From a checkpoint of a small mixture-of-experts model trained on Wikipedia: 32 experts in each of 12 layers.
Below are experts of layer 3 (counted from 0) of a mixture-of-experts language model. Rows are named router (the router's row for the expert), up (a neuron's input weights, with its number) and show model dimensions 0-191. Each number is 128 + 24 x the weight over its row's rms, rounded and kept within 0 to 255. Numbers have three digits each.
After each expert's rows: a language model's description of what the expert responds to; "mostly gets" lists some tokens that are sent to it at least half of the time. This comes from a sample of Wikipedia text that the model never trained on.

# expert 8
router:139131138093088112144113132130135122155143127107128090138139104125087152115146153138118132125101128114117143139089130166087128118095141125128095129124089094164079184105103162115117146107096133086114166114129144120136145102117151142148157100108147152141157135165105185153105097088160098157125091143093160074092147113121142155111127115152128180141148094117144157123114136166153150175096142096178133163116130131104144143139125147177107120117097122111157141135174116120142114160150154103138119106140103141144131086133150130096100074139121138128141143120116119108094115107145109078
up0:144170107137129129183127133163167093130115105119104103110107091109075107124112123102149174079131161129148109097144123130099180126168165138142122123114092130146093151136105115135117088123084117105168146136140134130158110127159175122131199149144134127089097107117150141109105119082135083138155126122123164096123089112140108133102150137141110123138135163116112171116140167116132148119144094132115140105134154078169117119104154118106102114104155123136157124105086134118107136088108152129099150100131112096123101121133129082166121134154162148143163113142137141146115120073140115126
up1:099128150179061125124095132151104133128163107131156099133146150150108142137125177106133104123142127145126098109102145105095111144163135163134119148145099135110105150141128116139146136147154159111120110099135120145185130114116134143119143167137169105137141129110147157143111108103114127148156115143121108087151075124134095167164173149123103131123093125124119143140139123121127112149148179112139086144094098149112123160160069112146140153127101123121151128127133144142162132131145125091118100100105104088155041113093141124087164124118118198106158149155139146134145101108146151144
up2:126132147150137193143106143113086160138067204155100120084118160128103168131120136109128089135129148140160129144104146137116160122100114125138154134112099134140139127142164105145122119111089121143125191099114160118097136106120109108153094139168111141136161089095160140145113120122136113162126179167130156129167126117141145130128138121118131127118148130120110161119148165157107155113127117150138108151105124108102140138128119106124156109133135123120120145160134142056106154130187110104140136133124113142139102130093176135108144134102112141106092120092103167159130102125141162053
What it handles: Table pipes, US states
mostly gets: " Ohio", " Kentucky", " etc", " Alabama", " Carolina", " Connecticut"

# expert 19
router:151105084103120118159078142093119086154132176107139112151119111105096165143171142115167142137109093113093139148116126130089107140102159125135120074095136078147127147121100131122077139144143115144122150108104133079135135129109116132121138108059136158160108132137106143137104107137130111164136120126123149105099146114057141100127109096171131151143138088118128153108128166147153154127113108102180153145164126129140132131119091113151139116112107127114140144172147129103134079174160188081144139112146120145133143098109171115142131133128112122093167133120134120113107116105129119107
up0:111127135124118106163127119126099106131148134137138155102121118163113112131123131133147155057083165090155118153130097123130144103114120097125090141083136117117140085139126075142133180173088124133155137106128106073163121132101089149081139109143121138095090134140093119116136173129125157188149080122136162106153133131097093159115135094137095085151145166122136135137101152134138148087166131142156121118113102121138147119143093154070118097128100091105108139100132148131128144124137132123121125115137142103097124126089122122123115141178115090122151104166099166113111131097109127149
up1:141117085119164141115173102170123149140104125126115118165103163154126113154141074121138135100135108097116158139068106117131156108090159129103107142149130149115111146156130139149114157137110170141096094123121138117141121123114141115115124114129114133140145143111112097123113101132138138126131126179103091112128115107134082100147143150158147171135103131131125163098124150136108140112141158104182146127176068143139119162069117107126114096080118168128157100173125100115133125152181087141139119142148128161124121134130159140131065092131120134113117111095123134094132162145136129055
up2:146100116139143188119091109152128146099156124107122099147145123096135131129136112110106125132077153094127126176135168116117132102114139173167158103141131117140110096140142139117125135123137116132154135136081159161133064102093089158112148092141125160148112107070093139103134110138110165127131124078118083145136155108102140071151110137094114153091137127129130107142119159136159142163113135098125157123098128145124134144142156129108079144152121149139137107105091102121147134155138144129142135120161110115115114141145203110106126113103153121164196088152116097152102145137138140125
What it handles: Abstract nouns after the
mostly gets: " history", " Year", " life", "History", " time", " way"

# expert 1
router:144125152095088133154119154139135102162152147128144110166124090132103149126149169130138139157118139104089151133123134153080082150142115137137113125128081113157103138118111149120148149109116078091117140109095137135142133150099114146168167101090142153152140133159108139200113098113124099157115104142098152105116166166109122141122134138150148160163155085101135148122125156144137121147095145099173150132109122167100129106166117142151128098122100132115136129139157101135138100151135159133134113089157127175111145101115145122110117099148114124114168176125115083095114083104167109076
up0:142142126110126108112148122169117150142126146071106132107138123141134136120064102142141113112133123102107138114174157158127128127113164087163139155118120097130143119118076090151100110111139102141187149149152122122148088124140141144117093149148141186155122144072148107182108162149089124158107145121137085136173150109107163108151123122111124116141174103161152132099142127127149151115152132136123145103130115149147086142181102128131118121152107112118128159129140150086131125139119155149174132110161112131135103147147137122124168108143102062103180154116103112133149112147108100096
up1:101167142141145133126107123115147116137116093157164109106134153109114144134103139156188142141130146134083129159139128118119123133145110148174084143158148152165106079184122128120170134105111097109157115128130111118106132108090155149111149150122096129140125104128124180146128103128138112139132080081136102126134143098107173135146127145071132127143132072147121116106125113140104122154143133148118154090098082095138099090202123149121121108137165118167153141165108124093119120107123101164114097126158109115115155146130131160123141137122084105146123138157151110111113108200156129128
up2:099103158170115097135077139166158120091160099103151088108107094146127139147150141121137122138132123116144147138169078126126165102134121131099117133140107140116095128094096153128150121072136158104147117116086135166139187071125170127130148105139105098106131131139151190135107113134137151106134106121155099092133155104142117163126113112130113116127140069153133146177137114106113173150118160181090139107128124167139146117116161133110132120113143158143123123124098107128169095117150090137133104103130154108094113110101142108133119128138117093089140152142141111125167132086156128095
What it handles: Line breaks in lists
mostly gets: " T", "T", " t", " Ot", " COVID", "\n"

# expert 23
router:153112153123108088146125136130127139138176126096149112131121116127111141116152131140152134155111128141125165147101140161087113118108159125147094102151115115143087099123117148083093184099116117094121123089109146118172145133119103157130149118117150143160122113126081135128071104118142108136126138110130183115098162180125158096106128141171139120155123102103080147107094158135178165113101121089190138119139131149100133095133107112154081120116103110087162143140147114112150093148151141108161111098134128152106163095127122133117117117135113166117135156092095132109111079085134117129
up0:156123110146105129115107165181108127104119135092148096107153096139086107153131120137120170152124154119136136165116091111099171112192126130209142140133193150129189118079104114106117122125105154093116163157086107141122138120124127145150129118140153137116117136156118115114075143153129112111148143123134122152142121115168111155113101143183116130102128165118114154130093129102134146118125106093167155136110128144168120126137133119147104132138095099126124121127136122154135121130183131115147094152133147151152153110131128136096110135128115104092121181138107185166162144119102096141
up2:151111104104140117130130095146102141146176122164138168127129109089141136141115118109110092083138129123117122135104126119128125156123101101124162138127109101091119104132131140127108130105140114127180147113101125091170155066118157106112143164170185136148138132128107122120114109113154165119164126124077156132134153155102071091135117157101135143193097159107094178129129120123153129111126149122162168146147135129122125108153087129099087133121119082145092135096121137124138121076150127114160103143126145147135125125115131064149132148152123191125125138141119129102135124141173180136
What it handles: Prepositions and conjunctions
mostly gets: " as", " As", " including", " with", " like", " being"

# expert 26
router:140114092091097135151131126098120129142138158118143098139130108119101153106150140145158146149109136089094145186060151147103113116124183093123104117129100096117122109119091143128115165095134075076123163126133129092134160129119108151164147119108163142135149160150108138139099109096140085166112136155110145099115146140115143116127079138124134132134137104103106162113113142150154149122106116123159138156114128155119150115153095144178107099125102111085173128140164092117135131161152134118134123091147137156095134114113138134117134152120088158091140139134114091128095068074146107105
up1:112129101136110167142141097092141160079151152135093112136126102087066130120129131139130169080149094084170099132153159142099131154165136142101133146132139115095133083073108174097127141132084133131087131105115121121098108169143142141132134114140157122108102124105127113093132139122158100123109163144095150135125089119147105105111143169143109126172100098111097117117138157077159129137134134135139130097147170160167155144133139147103121075112151144128169120130137148119145134108109112113075115122134166138131103101112132103075154152145119116133107135144125138129187146130124157129
up2:115129099104123129187128102097150163140095121078111123122138152167172091148135126118107113136192183136153092114086123125108154142137161115118176132137125131128113108072139141125107136105156125126139127112160149100154140148158084144139103128142186113096129088125117121147113182102143124141136126147158145116122069097098170150093170112148095136128109129112122097162131111127110144158094157166149108115114142128095159132129137123178136137161132154144097100103165136135162091135127103148128184120126135119124155119143110108131106139125078151123116137120106121133121091159120124145
What it handles: Section headings and labels
mostly gets: " between", "|---|---|---|", "|---|---|---|---|---|---|---|---|", "|---|---|---|---|---|", "|---|---|---|---|", " Both"

# expert 22
router:133117142091110124187105141150118132158137177146127058162166106130120128145135166164115131137122106101105162130122158168107138155099144118175122110125131121167107153063121144122124153104107090110079179095137138113153140133107111135154148099081135123143148152111114121161114076081121077152139140130084154123109136135104151137120124159168135132157127123105138147115104143143151133117086140109154153151121109118127174100122100120121122098115110124113131160130143092111142125129150155132135106096153115152114158128147170131110136130123107172135150143117102150065094104120136085111
up0:095136140163130126126181146155108130106103140168149126171116120131125131103147131078106132102125134109133115142149131158133096143110146112094117206173137071121169136117102117131108145119130163085113148115120104109098115136135129097141131099144120116097154164073111098117136095109162164121131190166128133127130146064113144157143112127099138133111119168094151129155122109125149103141116173153098170120100127159136120111158084103117129144159111110105143132132112130120122144111135125129126120141149141106103092116136058100128073112132159091104129117129153109155127103163116100112
up1:156155173132086154136147127158124095141112077121121153117115116101133146116127163112112109164141129102146119125121099111129113123160132179140131137112111135116130119098142175110167133117136127140131131096212138115088123151146163168103149135152128116147167135120122096092158091144132130128146118111150163136132125153142135159161069135144134198117148113115127102163142083130128128152165121122166116139149083149168149076096139118091123133123137121102129140145120102118094136153124144158154159122126127101122136134144157158053147107110110052105136126139121147139129146113124106126
up2:094154153110098143145106136128148160134120167118122151132133119110133147141154137118115142122101124122104137131128149072138132130112139163126080144124109127115131167141134124090147094165194108089088099119103105099157107155117102169130137097098156150131112136149124132103114148127108111142118153130099125091129128155153168172143117135152084139204160160149115126165125143104121148163149114158116111148123121090184120095081124134104078164155125140163100146161182148099119136091123099127160130113144123153140130158136108188131130089123152138145153129132129120159143123155149130159
What it handles: Headings and general tokens
mostly gets: " ==", "Scientific", " ===", " Animalia", " Born", " ===="

# expert 3
router:127113112136116086154111152132084136154141113107167099160131097108114119124167117144176173209109115095100130121114107137081107136130145087141089145159104127150100143084104156101090163096113110113136155092161147109134148117118129130153136102116120183144130149139099123122103103116151112138140094104105150096103158158090144117106125132152157133142124120097101147084102121141145135115122179110147135126128125137105135099130086149158093122116112074116137141133149097108134127154177164088117129110152157167109135121091130135126114085142106153118134173125113113113102118107124113098
up0:131137090136114116128147153131122120119139164144136160147126141162158105120142116119127124123095151055099156109138127101161132157158081127118134150119108112139152134133159165148112122095154164116111140140132172127146111115127124113086125108107119136119100113096093094168135131102109164159125110095101096123103131088084111114119137150125124141146165167109105176155103125128113117134130130143128156101109052103114145145098134093135104162137124148115127105125152105145126131133126132109113160139159132144063145142117132125159154170154119124158129167150106121160131126063146085047
up1:145097166129132049179110121146135160156121099181105138126124112145164162153113093092129131150116139120136137156142156111138083157136139139110097165097084167079175106134136119114130144114096127105086098114121087127126136167171121129125140119139139145100153130134114132101118145084100127114142115143125151195121137136127126102098125154118107155143157141112121134130139151125121141129154113148083137144136156199089125156110114105108122139067126125138135123123116132111172106139132171131124095101143171148143135139149123118132089124149155109138104129082155171115094119097108130120
up2:118141138159123110112130142085110137110121129122127092173096131142123119178121172141119164133126099130143135106128165152126105139113098147155127086120134128109180113135123118073122108134164139142163188156132080124154110158095162142081111092114096107145110131142119125153108133137113132148105137109111139094135141079125143163137102125108111086146133169136072155161082158111080115094139173157179117090125107113199104103146124131176132114129113124119115160113079150135131148111109136137108160174117154101107137128094151138123113123115104111115116132124118133107100120135122106122
What it handles: Participles after auxiliaries
mostly gets: " used", " known", " has", " such", " have", " considered"

# expert 15
router:142143130111109092150111123148164090146165131130122106172163124104118144113160147174173141131130119155114142130098127136089082144105134115136109128125114120142087130109111156115108140115107097103122151107121180095165148167120112152145135103101149170128125172184117154146131100090154107154095131120097154084114139176119137159089117134159132137198132104109148166118136152154157163167105149119147137133112113152103149134162098145151130121107105126097140171115144115130142092143150159098132122091137079152119141119139153152138097089144093152147124145094113122105106131119158096116
up0:118145114127140155158111087133170102132137122122109097098140145123112151127153098135139130138158163158114163130143153147169122105124133114112149085100150118120099159159119113144103116106120123142097116110128117150127109091134120082141091104121144119110104165148158163140105090113180115108130127120126123138103110139134112146113107094089088170090120127166168084131163130125136136151093102137126163114151091142096137111143150145126129127144117146138181138085130107125169111139166102124083153141179149104108158105116113094126154100194114160153161123178126100097169143123141161161
up1:097093111143132070127132177157138080119094116132131118158115157165118074120159103105129182134107152138158124125111091138137097115128137128115131113114118130154099112141103183146115153172109142111131104086089122117102122141136098149119149154118182146157118132126092107131118153139127139127140115092166105093140093135110090130137106123189138122140098114119145160147166136121153112137147151102175097111101141138148125150136103116127119163129120129148138179117144095183153111119179139150154161142139160115146130119124156132125151115082086133114156130109154119123165108128134103185
What it handles: Determiners and possessives
mostly gets: " its", " Its", " his", " their", " Their", " our"

# expert 30
router:157138101097120138150111136130114123148134172142169077163143105119110169148158145120134140129102129095080154145113151138106120141114134081156115135149085109142101161103112138109093146132110101109108195121122159123133156149112149147136137114124150137168139140165093154145101111123143100164100141124065160086114175141123131146085102162137125135160126098091105159110105153168151171150096131092158133132113126158116167138154094137158088121116111122120146130142127122141130116126139149083131124109159116140149136105103137157089128109148097128099136156105091113110102108093169113093
up0:113095110081095129145128119110137072135130129097124181140107129109133144108119115097161157176099089129101129158119074152139088097129133112098113095167094124148147149139140121122178118107095159110132163159149114123114142149163160147128117093156135156117138083154108146168111126144116122064155134131103098140133146125089110110147154124114128119122099157113127090138137139175143123124088116132118146106095110124116104120095125146117119114125127115103072132147108107110122137108152113118132133140112127155167171076120117119140117083130145126130088103140123116124101158075185079112
up1:145116167140100164174093137104108115110104135126139134143118127146134166097142134121112106132096148135164134107106117106145108107133157110125154114117120073123056162123114149112118125101132107098137080143136180111091150068161128125151098135112152167152139079170101127120106139149125077165140095166169100127115154074135144115138139112145118122112144124147134134098135108163139123098162130099123130121092154119177172124109138127135164115155182141133169097120096128099122139121175097123148141104114102123152102133089155144123151143148132110105086099145142146134129141113130139108
up2:133122130121123161130128131158135139148113088137132102111102116129137144163154103102125113121114134127144135140124117112137160077081112161112087126140125119081148107074118123126123114142135118108090140086092112161090145164133164109154115129140129120169161122153137146129156071127135084131105101102146154123121130138129142116118152169161118157160140083114130110164117116104099129130145131097122090165118117129138150149123124149151148100129136120094130066146143173119128117083121184133068133124138133156125158128162150079144125075104104168095101113178162133123097138109119181152
What it handles: Line-initial table pipes
mostly gets: "|", " Kim", "His", "The", "After", "He"

# expert 0
router:147142118097093107144110133146125108143139126101125089131138111114112159116142151144157131135121130129081147156114129152110108160132148138144088122126088124140105185102109149106101125123111126097108147077138197095115123145099135142144154094097147154128168121139128156162126109130140094152121097124115167114118155150126153112074109130163138179151165094107098166120105140188165127156120130118166163159126129145124164151131097146147121108104128133070195168125138104142134094145135153120140122101144139152116153096102146125135110094147123127143156165117103107097097125095129109094
up0:135133129110115136143119096135149110100110100090128121154173092106128123133109189183127160146089165099104125120129138144161160148111115172138103149159124142115159124141094108129086148149135179151101132101130120136142101107109126118152151140154163138135089162126126140156146124142127160147136121097088141156136137163156152119112106144106118114181142125170102117108158119106106100139104129110167133143143103082091116172173113120146126162163134145111171110075169179120170134142151129127134142130177120133155119116146086140132114123155105098138175167141119128146110123139153111160
up1:064147160119131107121118099140154127136127106124127103108143150171123100086126132108139114142152112137124130135114108141111124131124111134141154132145106105125142140127092120113165121140149147130076109173113160176131112096144158145132152094131113124145148140106131148175147120113094098110103136148103143124120120129099122081069123130073097139107152106087123135177135127141159128119168145103158082133134166149114140119137173170139083142124119119116153159114135078111144144148137107129165109097146143142095154174135113106111125101108138109139171167161099140144125182137061140081
up2:095071131160108121100141123109150149130131091134152082081118109177108103107139076098127134134102117124126091143159140127128132102110144089137070101133138157126117139124119059175120129108133145132116112091112110125150141103127133150153140150155143122099150108101122112110115152130158107113183139137146137109106110114107159121132162124105120149130107113152147119148126097151161117093133146110096128153122128145103143146128094143148111103078110133150113167140166145090158124143126113178139124181167173087104111138130139135197133113138116122120099085101087151159148129146120093126
What it handles: Relative pronouns, clause links
mostly gets: " which", " who", "\n ", " there", " what", " aff"

# expert 12
router:154145126124108085154124137113123106154173146127118109128147095114112168130144136123137124169127149126105132131093119172123124138131148127142127125139090125151071153077107165125117137102080110086130136125162135109133135150120127161138156101112171189145162130143121144148115113120150098137118123119125159083089141129127147134105133136149119156161161092088114149106076132148140134150102123132130157166103116150084153138141130155166115077087109116111159131138151116129135087153138161101174123101148085145142154087147145122147090125169091141121130139095112102081117121075152099102
up0:178161142130122128110156148139095140109129180091139151134112136140094125197112121185162117175097136116166124168096129139119114109117100100151113124120138116082124142142087148153122135115125103102100129143160139113106097141133168121114134071126119111120170111125121152099145127116117104146106124109129126109115106149111134113155124111133128136123116085125130136090125155132133096084134128097154138137131125096110126143088143130124098187132127123065147115112084147151107143111114142147136108096161127106125122112173113151139102162119141180100071168142126166178113129130156182109
up1:138181100079155131133095132145135151102123122135162153132168083076126098115135115112158130142128161130107119119162097129168094128141101138145133140137193141100097126140113142144121133099152152159138101178126113175136136126127127117115179126086137103150135096107145112136081118155144112171138124078145178083089069159142146132114134137116094106084135137104107173138115140145132095138151122121107110128145087105135116139109131115136131147161117123126161121126141132139144127127155121124111152088133092117103143149052156152158122121120099118124115120120126066148158115100151133126
up2:129139098124109139171141144122128124156147111133107137119136101149106120144141116111106148152096183159099143144106091172123140110151118135115140145101172151152152124119156144121136104098154137105148144157070074110119065133124164144114138151118136162127112120148145147090103099113130076110115146116165170104137102136094112141104125159119170136155125131089123119112095113134103146161134150130152150164142112105155129120112085141113127108155120161149156117114144139137126103094102108117144138104100125090135105069103098154196109113108121125131067124167117112098149141145132072152
What it handles: Dates: months, years
mostly gets: " April", " June", " February", " December", " October", " March"

# expert 20
router:128115153106082105141116149137121106181160126126128090144130067124121148123129135170136167155123144136107129147132128131086113123124157118150107137136116127132134163086090150130116166129104098108104124095131155142142161128121112157137168115121130168159113158114096177165122123102154088140077101139116158132107147153083116120137130138157118143151161083099136154079123147157163132165123145136146179143143098113105144135138091118147119079100088135129147125127148073122166103135124193132154137113167075146092137128150154111093128104156129150135152142120114095093138127127135132131
up0:170096114117123166106136135166145116159111133191107144143102108126127138124133133152113146127164116150143156100120151130152138141109143177158107123161119174145103127119152159126119148146118145115126127140170173170149148090156096110116115113132116150111100093117117135090120134080128150113064111167125145125115097108095124150158104154113167104171127171144118214143125128141129133159134124113127095110135103151126088110130109134108117092119099107151112163121149118172141096116095131134137160145114101109149144112114130135144147145165185079134133140171117155109086120116121123149
up1:134100155127131064143090132110137137145125172126094147141138129153126150178143124091127165131124195069133128169109165123116142131132132112141089125134087124101127177103135154158098135162111120142146097098110128139138132126124117156115166104121133130105095119098096144139150143153128183092166150143182130168084032125124144102134142142137132177160116148100126151103124150154129096105138140105176127083144129130070123141122120139147144143116135135152119116151112123163124130163122153147147115109125125128105151138090144114106124114125107111138131117099121093118118149121116156132
up2:156122128132134130114148166124135059095128122126114110150125128134131149151084109116156132093125085144115113146121135147147136145134100149142152149115083134126168150092112112117170118131146159107151097119129143161131106095115146130137106145131096129120121158145134129142142111133107107150180108099097100137127159160087160069150102134111130108077126160105114096178118108115165135106084139141125120150153154151129114119137082110180128144100150148147156111134138141116140175139170148149182160138161133136073107139147072106130116104087107156127171116124159105143094133121172146125
What it handles: Infobox geography and units
mostly gets: " Coordinates", " sq", " cap", " Released", " mi", " port"

# expert 5
router:136127091104126087137091160137152109151135145115137115105152106126099154116136155175141139118108107112115139145082132150112101142091127116164097105149097124135102155117118130100121143122116099125100135094150153086149166126111114162152174099110167157120159125161105139141087136088155117148102137153125143084101160140118124125106124131138116153166178127078118157114093146155135172143093117125159144148135132146144112110175098116138079090098097116100127162136187098144124113178132151140148139118153103140108181115134139161081125117165122142151145135136106129098124120108144120082
up0:155106147109143081122102136112134124134172115123081111121135094146110161143149112199125108093142154116126147142099109127113137159154112105124130109119102134103121133181137149116151156156129123122134140098075125102119126110155175165127142101135107126121114135070119121124076155117158149131099131147096106116122087115139140116099157119158104163171084171113105154138164128136094132136148162130128156138157155167144103114109125160150126125111075134155143132117170122126134121119117095189133138126107156140140157080068144139120145134170132118134144144169141152130152077095116128124
up1:110169149165113125105141158168144130143139077094118123115129113153087141111110119196120121140154134115098150117108132123109088138128116151133170141152093126110103122149170156136149149111133077106128126090116114094084115128144154105128156119077136171140119162177130116106131095152099152141114107159122146151095115153151143138120196096180109119118161135178157113128095147133117116116185125158117110126150170138171154110141154108147088133129111130112119125147137106161100146128138161156127117122125121109133173101170108179104140141109112144116137141121102147121133142085137137114
up2:136089114133131150110101090130150199152142174094159132083126096087128111110141126116118093108133158120105140115098180136139153144111127144145155132072136106121117075131143119139126089107151120156143109173157144118146138126151127129143126138110123123118135115151071167117149142097117137144123131142122127182091131124131159069103103164136131126099135101161127124146130136164127121112133113142122138095121115167156152146102115121110096102110064115107115182146149137140113135136140128138101096161116079132135174139144150074140148087144158159120147154136104171128116131137092158116
What it handles: War and military words
mostly gets: " Air", " military", " war", " War", " air", " fire"

# expert 27
router:131145128108106119134118153137171104149171140103143103148134097167096201119151146131159121143140123125111163154081163137128131103098141114120096095146135111139127113130100153122123178116094104115147156089145150134163120122108163152175144118113153131151164147112092149151092113125117060157094122134136148121107130160091177140132093153125128180133129093106096137117127128132138131134109166097134163139131099171116106108153099165136127102132107116098132176107124089133129133145115163117121115135142105183093149112117156115099127137134102121111151154120113094108120102081171126110
up0:159112132162104141118133156155117132140107111104091108106144107139054124178110149133151147111112118126128134146137091152124120071122132118149123105158075117123143100171122104207152157118127105144136154186157162123128116149087103158159148114153116105128174153144138148106104118119125136151176156150179150147115114112120119104136124160132146110134109115159120142163143126124126105153141116126118178110169127157159140135126130118119148101121128138125114152123139144109125125088117117131130088154136091137128155109106151179173128113153131110134134102176124109202131107151087115149
up1:077123149149122132117131122186107071113152078082159147122121129107118121111132122155110118154133187109126123139085128163126126104124119107105146061089122128163118149128072163137150129089137110116088164122116109127118093099132138196125089145104154133102103107110133120148135151109106101158108104134124157121139108113124113123132152153089139114112122130152127132105141157110102113147161177133142117163101106139130134172108142119148137105124086167115117126141098100145111110124121128143112105166113102144108130145144128132137112123162162180101088133100123148134124194127099090102
up2:132136127116115118162126115134112109168136093133173141153145121123143106118116113100095110150132103114163124128146141119139089155113139129111131100105141108090132145129119162175176154138173159151119142120178154130148121096111089156145157156146122084119147169139168123143155132145130092132155074121135133100116122109124170150100137159153139137108103139094162113101073141105130122148122178066109094149125115083081094118153107094152124133157121161147133130121110121123091162119170109115131138112151132158195122143155107151103121175137105130095119107110159105131137145117159141153
What it handles: Sports match prepositions
mostly gets: "finals", " releg", "ifinals", " vs", " winning", " qualifying"

# expert 16
router:137143119107102121154082137150128099150138120100134108146170111112113160117181175162157124168124111141114130137092157140124090126112144135139086116134100117149072121089110165085122134121104126122110156097153154109134139100095122125151153104091149133140146154129114135149116102115158095145102131130095160110104146172122131124121098130120157144165191107090112144115117133163145157156118127097163129136113098166126138090144096135144112103099110114094157176120138094126169118165146160103132152088136090129102145114116137127118083104127101120106136156097077108101099103092126100131
up0:134144112171128085144139119136109140154131087135108105135152122135092127136145125118122164088129063115149137119150143103150118101138148094150127127146127147126105096141137100168128104136100133134190118100144189119125136109123157121102110141093140157105129172143135121118124116122096129159132121121126162141113118137098142129094134099125137119124177152122130077094188081132163129119164169128115147116143089138088143138123109178128134150122130181131158162117123079077169125105092121081124156128139132130076153132183117131118137130124151101086139116128099127125163078123141142142
up1:116136116136154128171119133136103106192117113119108139144100154150139154116150112165129115122139105136104159124115159126066157126088137154090080144135117136125145118109062108099161098139142129130112145137131123151092167127128100110109114070122153115114126152133120098095154118133076167107169154127092120152138146132128075093141155122131178119115102107104123113170130141124176138158164158177128151171175113154107106094120096130141124106136113129141153117133113118136144101127162112100157097119114101179144139133131076096133109144136155135173106133107110125109132151122132135102
up2:106138120139131116154144136104101127160109148113131090092139146118147105102060145119161138137095124146130141119120097099149107127134158150116113127141123109151132123113160141145143155086099168125117139154159115147117158114158116108103155174108095171128134119128114092135083139167175103128157105136137085171176147139127126159111123128131101122100152110123103101118137095119138147163088104109138094136115164164147141121184162133129130114100106129083133169129142136176168149187164132120150144075161121167086096141119142145151141110112137097129123157149091134132136108163117129161
What it handles: Counts and table numbers
mostly gets: " 40", " 35", " five", " 47", " 33", " 32"

# expert 6
router:135138096083085080149110135093135085143148148102139102131165108106122136126144137135147184144107114134112186170077144125107111132103160102114097135128085092124122140125104153129138140117087121112111139113122153120141120152101130151137138074073143138143144122171100105140096118143136100149120126150117145117095163126089121115105123139143131118151124093119117158109116146131136161127113157064166167155131094138111142145145125119151106109105096141114153193152154121115150139144155183095132131098142107176144140106141153146132106130134112128113155158102104100076099111123128118087
up0:123128110124137109159122098115124161108118123163073151131138159135147127119176144157087117109115128109140178155130151120076141143108153076122100121081122123106153121121154139151171096180093120109104145115159104121147160099165107097122134118075121143072150089113121103137135157121129136111086145141098145087147130123159130135157145151130150134169130125145117153114115130182095108123142106117141085127140143104127110142159145125157127110117112144175129165109148115107145093167171182125137101151108146132096169119085150123137112136127125131114104121094111152163156082138124101128
up1:116152119136104175140144083122109140140120132148155082132101137140171116084110074116139157149173112147099103142158107114083164110104075106141153124086141139121144113164125120128107143147157140093166156134128127115121117112140118120125089145107121125135165124148121111093138083111106122163164120114144104104155135105165146105122099128137090118110115139143118140120106159117163159140114109097120159135123143155158169106122164109115148119129116093133153151150119149124144093137107107070099125127150188127120122159163098130136168089196130152105093116135156100109092114137129122083
up2:137129092109131132182102124166133121112118147139117178160138127126143153144145095100107095116145125128099144165140132146150088126116151169090106115138126166140126109147154139173094125072131085147128111137105127150160106142121107171113139111088129178156129147148094116153128160121113134122067096136115124114125100118120126109141113146094130070100122110129149181146159134118165149136108123119092120148126114139131107168152119144124122106129131150168172164171128122113111145133109136127152200143100081153120162195146166114150142089154097151105139123130131139116123115126140155136
What it handles: Group and role nouns
mostly gets: " band", " Club", " team", " Party", " club", " member"